Experts of a small language model.
Size: 10 layers, vocabulary 8192, 65M parameters.
Experts: 128 experts in each of 9 layers, a sigmoid router, a shared expert of 256 neurons.
Training: a variant of Adam for the experts, 285M tokens, 4346 steps.
Below are experts of layer 4 (counted from 0) of a mixture-of-experts language model. Rows are named router (the router's row for the expert), gate (a neuron's input weights, with its number), up (a neuron's input weights, with its number) and show model dimensions 40-79. Each number is 50 + 15 x the weight over its row's rms, rounded and kept within 0 to 99.
After each expert's rows: a language model's description of what the expert responds to. This comes from a sample of Wikipedia text that the model never trained on.

# expert 44
router:31 51 17 56 47 58 46 51 69 68 56 28 38 44 70 54 62 72 57 42 26 61 60 29 52 56 51 60 52 68 34 59 66 48 69 45 53 65 47 36
gate0:56 55 53 41 40 27 37 51 41 36 40 68 59 42 71 34 33 57 40 68 30 48 45 22 55 46 47 73 72 50 45 34 43 33 26 49 31 66 26 30
up0:44 72 46 91 73 25 73 59 85 58 60 52 42 26 55 66 65 49 43 54 39 40 47 51 58 47 48 55 49 53 56 62 64 51 78 64 46 60 57 56
gate1:59 60 33 54 53 32 28 39 34 27 35 39 43 55 70 60 60 45 56 64 67 55 68 34 43 36 67 29 63 61 58 66 33 27 59 54 47 33 66 50
up1:55 58 57 56 43 40 20 70 59 56 23 46 54 60 47 23 45 38 56 64 71 63 70 34 58 51 79 58 69 68 41 76 62 35 78 54 39 26 64 63
Infinitive "to", modals and negation like would, could, not, can, may, plus "and" or "or" joining clauses and nouns.

# expert 42
router:67 41 35 18 36 59 48 53 39 22 57 36 72 54 54 61 43 53 38 80 27 24 45 61 65 45 47 53 36 38 35 63 60 46 48 65 75 63 54 59
gate0:52 56 11 28 17 54 74 52 55 47 65 53 72 53 55 61 51 67 27 32 57 45 57 54 38 52 59 31 55 37 35 63 66 54 37 53 46 77 48 76
up0:47 27 67 34 49 36 65 67 42 34 64 52 57 60 60 63 56 66 51 74 40 31 41 62 29 42 37 42 48 43 70 54 23 25 59 71 40 64 40 43
gate1:49 43 34 52 34 36 62 72 63 14 52 55 42 45 31 51 24 40 50 45 62 35 73 49 57 61 60 39 33 34 42 41 66 69 39 56 22 55 57 46
up1:31 31 13 54 60 70 54 69 40 19 44 35 48 70 37 37 48 42 36 17 14 75 54 61 45 39 54 68 19 45 28 46 29 53 24 32 64 58 56 20
Words inside names of organizations, awards and programs, such as for in "National Center for", Award, Prize, Service, Medal.

# expert 10
router:45 91 64 48 55 39 69 63 40 29 48 27 52 52 56 49 42 55 65 64 61 39 63 36 27 72 41 48 38 44 48 44 23 41 46 52 28 72 45 85
gate0:57 57 59 49 47 14 66 67 28 47 51 44 51 23 47 45 46 69 68 77 27 66 44 48 41 25 35 50 41 24 54 52 39 54 54 38 58 27 12 16
up0:26 28 49 54 61 68 83 42 44 35 49 31 46 25 45 59 63 42 44 64 45 24 65 41 44 58 58 57 78 53 66 32 31 51 47 50 29 48 85 42
gate1:42 39 57 30 63 63 52 47 35 42 57 52 44 48 37 37 59 61 46 38 55 56 57 61 31 66 55 35 51 54 56 76 36 05 34 52 51 49 43 12
up1:47 41 39 63 60 26 33 39 69 58 65 34 58 46 41 72 38 32 54 38 63 44 41 47 45 62 62 54 54 27 56 63 66 72 59 53 24 63 59 60
Middle or later digits of years, scores and long numbers, such as 1959, 2025, 23–29, plus mid-word pieces of foreign names.

# expert 36
router:61 81 20 53 51 54 41 47 64 52 40 67 46 51 68 51 69 58 72 74 47 66 49 56 37 22 67 45 58 52 79 36 50 53 42 71 45 44 55 62
gate0:58 71 55 38 85 50 48 50 57 30 53 66 17 72 57 42 49 42 47 52 58 42 45 54 61 80 23 47 34 45 35 19 22 31 67 40 58 43 30 44
up0:65 50 50 74 46 48 48 56 48 66 93 67 64 47 40 65 68 41 55 33 81 41 71 61 52 49 30 63 45 35 64 54 72 62 31 81 55 38 27 58
gate1:53 52 32 76 79 67 75 60 33 69 56 25 59 34 41 27 29 51 54 64 62 42 71 42 43 41 43 85 67 37 53 42 31 41 50 40 59 49 43 32
up1:37 56 50 63 37 64 39 30 41 17 32 67 45 64 65 95 43 72 44 28 41 48 69 50 70 60 40 43 53 47 34 72 76 37 35 52 76 52 11 57
Forms of be and similar linking verbs after a subject, such as was, is, were, been, became, often opening definitions.

# expert 16
router:50 76 47 37 54 58 63 46 70 46 46 48 16 70 44 54 35 71 29 39 59 55 24 52 50 54 66 25 58 36 56 55 39 58 38 25 57 49 44 56
gate0:56 43 59 64 42 71 44 54 35 54 37 37 45 87 35 48 58 45 36 43 56 51 70 49 54 52 48 35 70 35 52 43 38 40 39 33 86 15 28 77
up0:38 59 39 65 60 71 28 39 63 37 50 61 78 57 52 58 47 31 50 38 39 58 57 40 28 40 42 40 87 40 52 41 29 43 57 35 42 50 57 44
gate1:48 32 41 71 54 42 38 44 58 49 83 55 69 50 68 57 46 37 56 42 53 80 64 47 55 38 66 49 56 47 49 54 18 40 48 73 38 87 48 42
up1:46 84 73 53 47 64 59 71 51 53 58 56 31 62 46 69 64 41 62 36 74 51 38 49 50 44 28 48 38 38 63 55 72 28 38 32 30 64 41 46
Spaces, pipes and brackets in stat tables and infobox lines, plus the second piece of capitalized names: Pseudo, Pedro, PayPal, Denise.

# expert 24
router:33 50 36 25 57 70 71 72 71 25 39 39 27 44 63 31 21 42 73 44 22 66 60 45 33 61 53 56 52 40 55 10 11 52 40 55 36 51 45 36
gate0:89 24 53 51 58 62 48 40 33 63 65 40 28 52 63 42 52 47 57 15 73 52 48 35 55 75 27 45 47 51 53 53 39 68 59 55 54 58 50 43
up0:68 52 41 32 59 80 62 63 44 49 61 66 59 35 54 48 61 39 56 27 52 35 33 29 68 26 70 78 78 20 43 24 51 51 80 58 55 64 44 61
gate1:36 51 35 44 57 49 67 26 51 41 68 39 54 75 47 79 48 69 53 62 47 49 50 51 58 31 54 56 48 55 51 44 36 79 32 50 48 58 65 51
up1:36 03 20 10 49 51 56 70 59 53 60 37 49 38 28 32 52 55 71 59 60 28 22 52 68 36 75 29 50 49 30 63 74 57 57 63 43 56 17 28
Verbs and prepositions in sports reports describing games and careers, such as scored, losing, competed, traded, plus line breaks in results lists.

# expert 61
router:57 69 47 70 19 73 72 59 41 41 61 16 63 51 78 27 59 29 46 72 37 31 82 20 49 60 19 66 46 39 37 55 39 30 42 37 74 32 56 47
gate0:32 48 51 53 34 42 52 59 57 48 41 48 51 48 74 28 58 51 32 51 48 73 61 46 31 55 30 76 45 21 56 72 63 72 56 54 54 32 68 78
up0:39 57 74 35 39 52 50 54 45 39 56 45 51 49 55 30 65 50 25 57 40 32 42 67 53 57 38 64 36 49 47 22 79 44 37 35 63 61 28 75
gate1:78 47 11 36 69 54 45 40 59 47 72 36 36 52 37 57 53 47 60 56 44 46 49 64 57 38 72 53 42 61 63 65 45 48 61 56 34 63 37 53
up1:47 33 46 32 38 51 28 54 64 39 34 55 44 57 55 36 49 57 41 56 42 64 68 35 37 49 51 60 62 41 36 63 48 30 51 60 38 83 69 27
Publication and label names in music reception sections, such as Times, Press, Records, BBC, often after "The" or a city name.

# expert 2
router:51 64 48 55 75 63 59 71 54 52 31 18 76 75 42 99 57 38 50 45 27 57 39 55 41 65 59 42 50 80 30 37 53 59 53 21 64 32 68 63
gate0:58 36 49 52 35 61 63 56 46 24 59 54 67 64 35 41 40 54 55 41 25 49 64 60 43 52 67 27 47 29 42 61 77 60 55 46 65 56 39 67
up0:64 35 34 48 47 67 54 57 35 20 58 31 42 97 43 41 47 37 84 38 42 51 41 46 56 34 75 61 65 54 47 59 59 51 55 72 23 64 53 59
gate1:34 61 40 53 56 04 55 19 46 49 51 54 63 65 56 48 51 62 14 26 45 42 42 42 29 48 41 35 48 64 57 36 46 45 70 38 57 35 51 70
up1:55 55 72 52 66 73 40 71 62 44 65 44 34 60 57 51 74 53 54 62 49 53 62 46 54 56 61 56 67 34 36 88 59 51 53 48 00 58 46 33
Conjunctions and sentence-start pronouns in biographies and stubs, mostly "and", "but", "then", "He", e.g. "football player and manager".

# expert 9
router:51 48 37 80 56 56 34 33 62 46 26 44 41 44 84 62 69 33 53 54 69 88 53 47 72 53 78 26 41 24 43 59 44 57 67 47 56 68 80 71
gate0:69 65 19 49 60 39 68 39 60 85 63 48 31 65 63 90 39 51 37 46 64 99 12 28 37 76 48 22 55 29 70 67 75 64 47 76 44 48 62 57
up0:48 36 55 72 59 55 70 36 68 52 55 60 41 57 56 62 56 57 70 60 72 75 30 37 32 49 50 23 29 42 76 29 67 56 57 40 54 46 68 65
gate1:54 84 50 35 41 70 38 40 62 54 44 40 54 63 60 81 59 53 47 60 72 52 85 51 37 25 49 24 32 48 41 51 22 59 48 39 38 63 52 50
up1:52 52 78 63 74 84 59 52 64 51 26 44 42 91 43 64 63 50 38 68 50 53 54 35 65 37 60 44 40 86 51 49 44 49 59 48 41 45 81 62
Bare spaces, pipes and commas in tables and lists, plus word pieces after Co/co/O, as in Co-bre, co-at of arms, co-usin.

# expert 43
router:47 67 29 51 45 45 70 64 07 35 34 50 78 63 71 72 39 58 43 69 47 43 52 51 40 31 31 56 64 36 50 39 53 34 55 58 46 45 77 53
gate0:70 39 46 49 25 31 43 58 47 71 73 76 10 63 62 48 40 50 51 46 57 23 57 53 65 76 59 27 46 46 78 45 45 45 77 61 53 39 49 50
up0:49 65 61 63 29 67 53 35 67 70 27 74 32 55 39 39 40 30 38 30 26 42 52 47 57 58 56 49 43 36 58 58 56 25 70 77 59 30 35 26
gate1:49 20 41 45 27 39 78 33 57 35 63 22 29 39 43 37 22 48 51 59 46 38 59 26 41 50 61 45 25 56 52 36 60 34 42 31 58 64 71 24
up1:47 50 47 40 22 45 43 18 79 57 56 21 47 44 76 55 47 41 58 38 42 49 49 38 30 32 47 55 67 71 38 55 50 56 12 59 53 27 61 66
Last digits of years in date ranges, such as 2021–2024, and the suffix ist in words like novelist, Symbolist, Kurdistani.

# expert 63
router:39 59 53 71 35 78 43 46 33 42 75 39 39 53 48 45 53 66 53 52 32 50 39 55 56 36 57 44 53 64 37 38 63 48 69 49 38 37 58 62
gate0:54 37 56 78 57 57 38 87 25 60 55 51 60 80 44 69 55 65 37 71 31 36 56 56 63 53 70 36 39 58 56 51 50 48 58 58 56 22 34 29
up0:51 28 43 42 29 31 54 62 28 50 64 61 34 56 34 28 68 66 50 45 34 53 56 36 67 57 64 33 35 51 56 67 82 62 65 40 65 24 11 59
gate1:44 63 35 48 62 58 31 27 69 73 64 24 37 29 68 70 62 56 60 30 30 23 44 40 63 60 70 51 40 32 45 42 47 22 40 44 71 44 42 61
up1:68 84 42 38 44 66 74 45 67 48 59 44 71 37 33 25 65 40 38 49 57 41 44 53 67 33 33 27 64 62 37 50 62 56 37 58 41 33 43 74
Plural suffix -s/-es/-ities ending nouns before a comma or period (locations, routes, campuses), plus group nouns like people, members, area.

# expert 8
router:79 52 54 37 68 48 64 57 34 52 22 27 56 35 48 54 40 47 26 60 48 16 35 43 67 52 77 57 33 57 72 30 31 30 61 62 43 46 53 47
gate0:56 57 40 41 51 40 55 66 31 31 73 36 58 68 44 57 44 40 49 32 58 76 39 66 64 46 33 45 45 43 64 32 51 43 47 55 51 26 54 63
up0:15 52 64 62 75 45 45 47 50 43 46 68 24 53 50 56 62 48 64 41 49 39 66 49 76 56 35 55 47 40 37 42 30 75 41 02 45 72 33 39
gate1:64 54 13 60 56 50 52 58 65 21 50 75 60 46 40 49 42 30 57 63 65 59 45 46 46 58 87 39 64 57 49 51 65 51 44 54 52 70 76 61
up1:23 37 64 53 33 05 60 25 23 33 44 44 82 33 45 79 46 59 53 56 44 41 78 52 49 52 55 40 41 78 47 36 45 51 65 52 19 55 54 51
First pieces of capitalized names and words in lists and tables, e.g. "Ba" in Bacolod, "Ra" in Ravi, "Born", "Died", "Pld".

# expert 25
router:71 64 47 43 50 36 59 75 45 61 59 38 67 38 50 42 62 64 57 46 55 51 59 54 61 31 61 56 35 18 48 55 27 51 48 49 46 61 41 33
gate0:24 82 16 47 57 71 41 63 12 62 49 04 55 35 29 80 44 41 52 35 25 67 15 14 49 38 57 37 40 67 46 72 45 62 24 39 33 35 49 47
up0:43 55 52 34 67 51 33 54 55 61 43 45 41 36 49 76 41 72 61 39 31 85 48 49 63 56 68 40 49 38 57 57 37 53 52 49 26 59 51 39
gate1:52 54 52 51 36 54 49 45 66 52 54 49 42 42 35 66 47 50 40 40 38 43 53 64 59 63 31 70 71 59 79 68 38 27 43 60 25 68 10 41
up1:39 31 27 34 70 43 67 37 30 44 75 49 60 62 42 59 24 45 56 51 38 13 40 49 38 80 48 65 20 47 47 52 29 16 37 35 46 49 48 29
Second or third digit of years, such as the 0 in 2007 or the 9 in 1995, in tables, dates and citations.

# expert 7
router:40 45 56 21 29 59 48 67 42 40 62 44 79 36 23 63 48 60 43 69 67 45 53 49 48 49 60 08 48 66 41 11 45 40 60 50 37 52 59 45
gate0:53 23 76 36 70 63 35 81 55 41 37 29 62 53 43 30 41 41 47 63 27 48 52 72 32 51 56 60 32 43 50 31 55 46 37 30 35 34 31 46
up0:63 59 63 63 45 52 66 37 41 33 37 26 37 59 61 17 28 48 31 55 53 19 58 43 52 38 57 33 37 51 42 47 33 44 42 48 42 18 44 41
gate1:61 54 54 73 66 60 51 62 39 51 38 50 72 48 42 69 42 46 60 48 62 59 57 45 31 52 35 37 00 70 57 31 56 69 31 74 37 51 52 14
up1:35 37 18 33 26 42 37 53 66 40 52 58 60 48 54 49 57 47 52 40 39 46 37 50 76 21 84 77 46 66 36 34 40 64 50 43 41 61 19 44
Middle word pieces of personal and place names, such as en in Frankenheimer or n in Stevens, plus footballer table entries and year digits.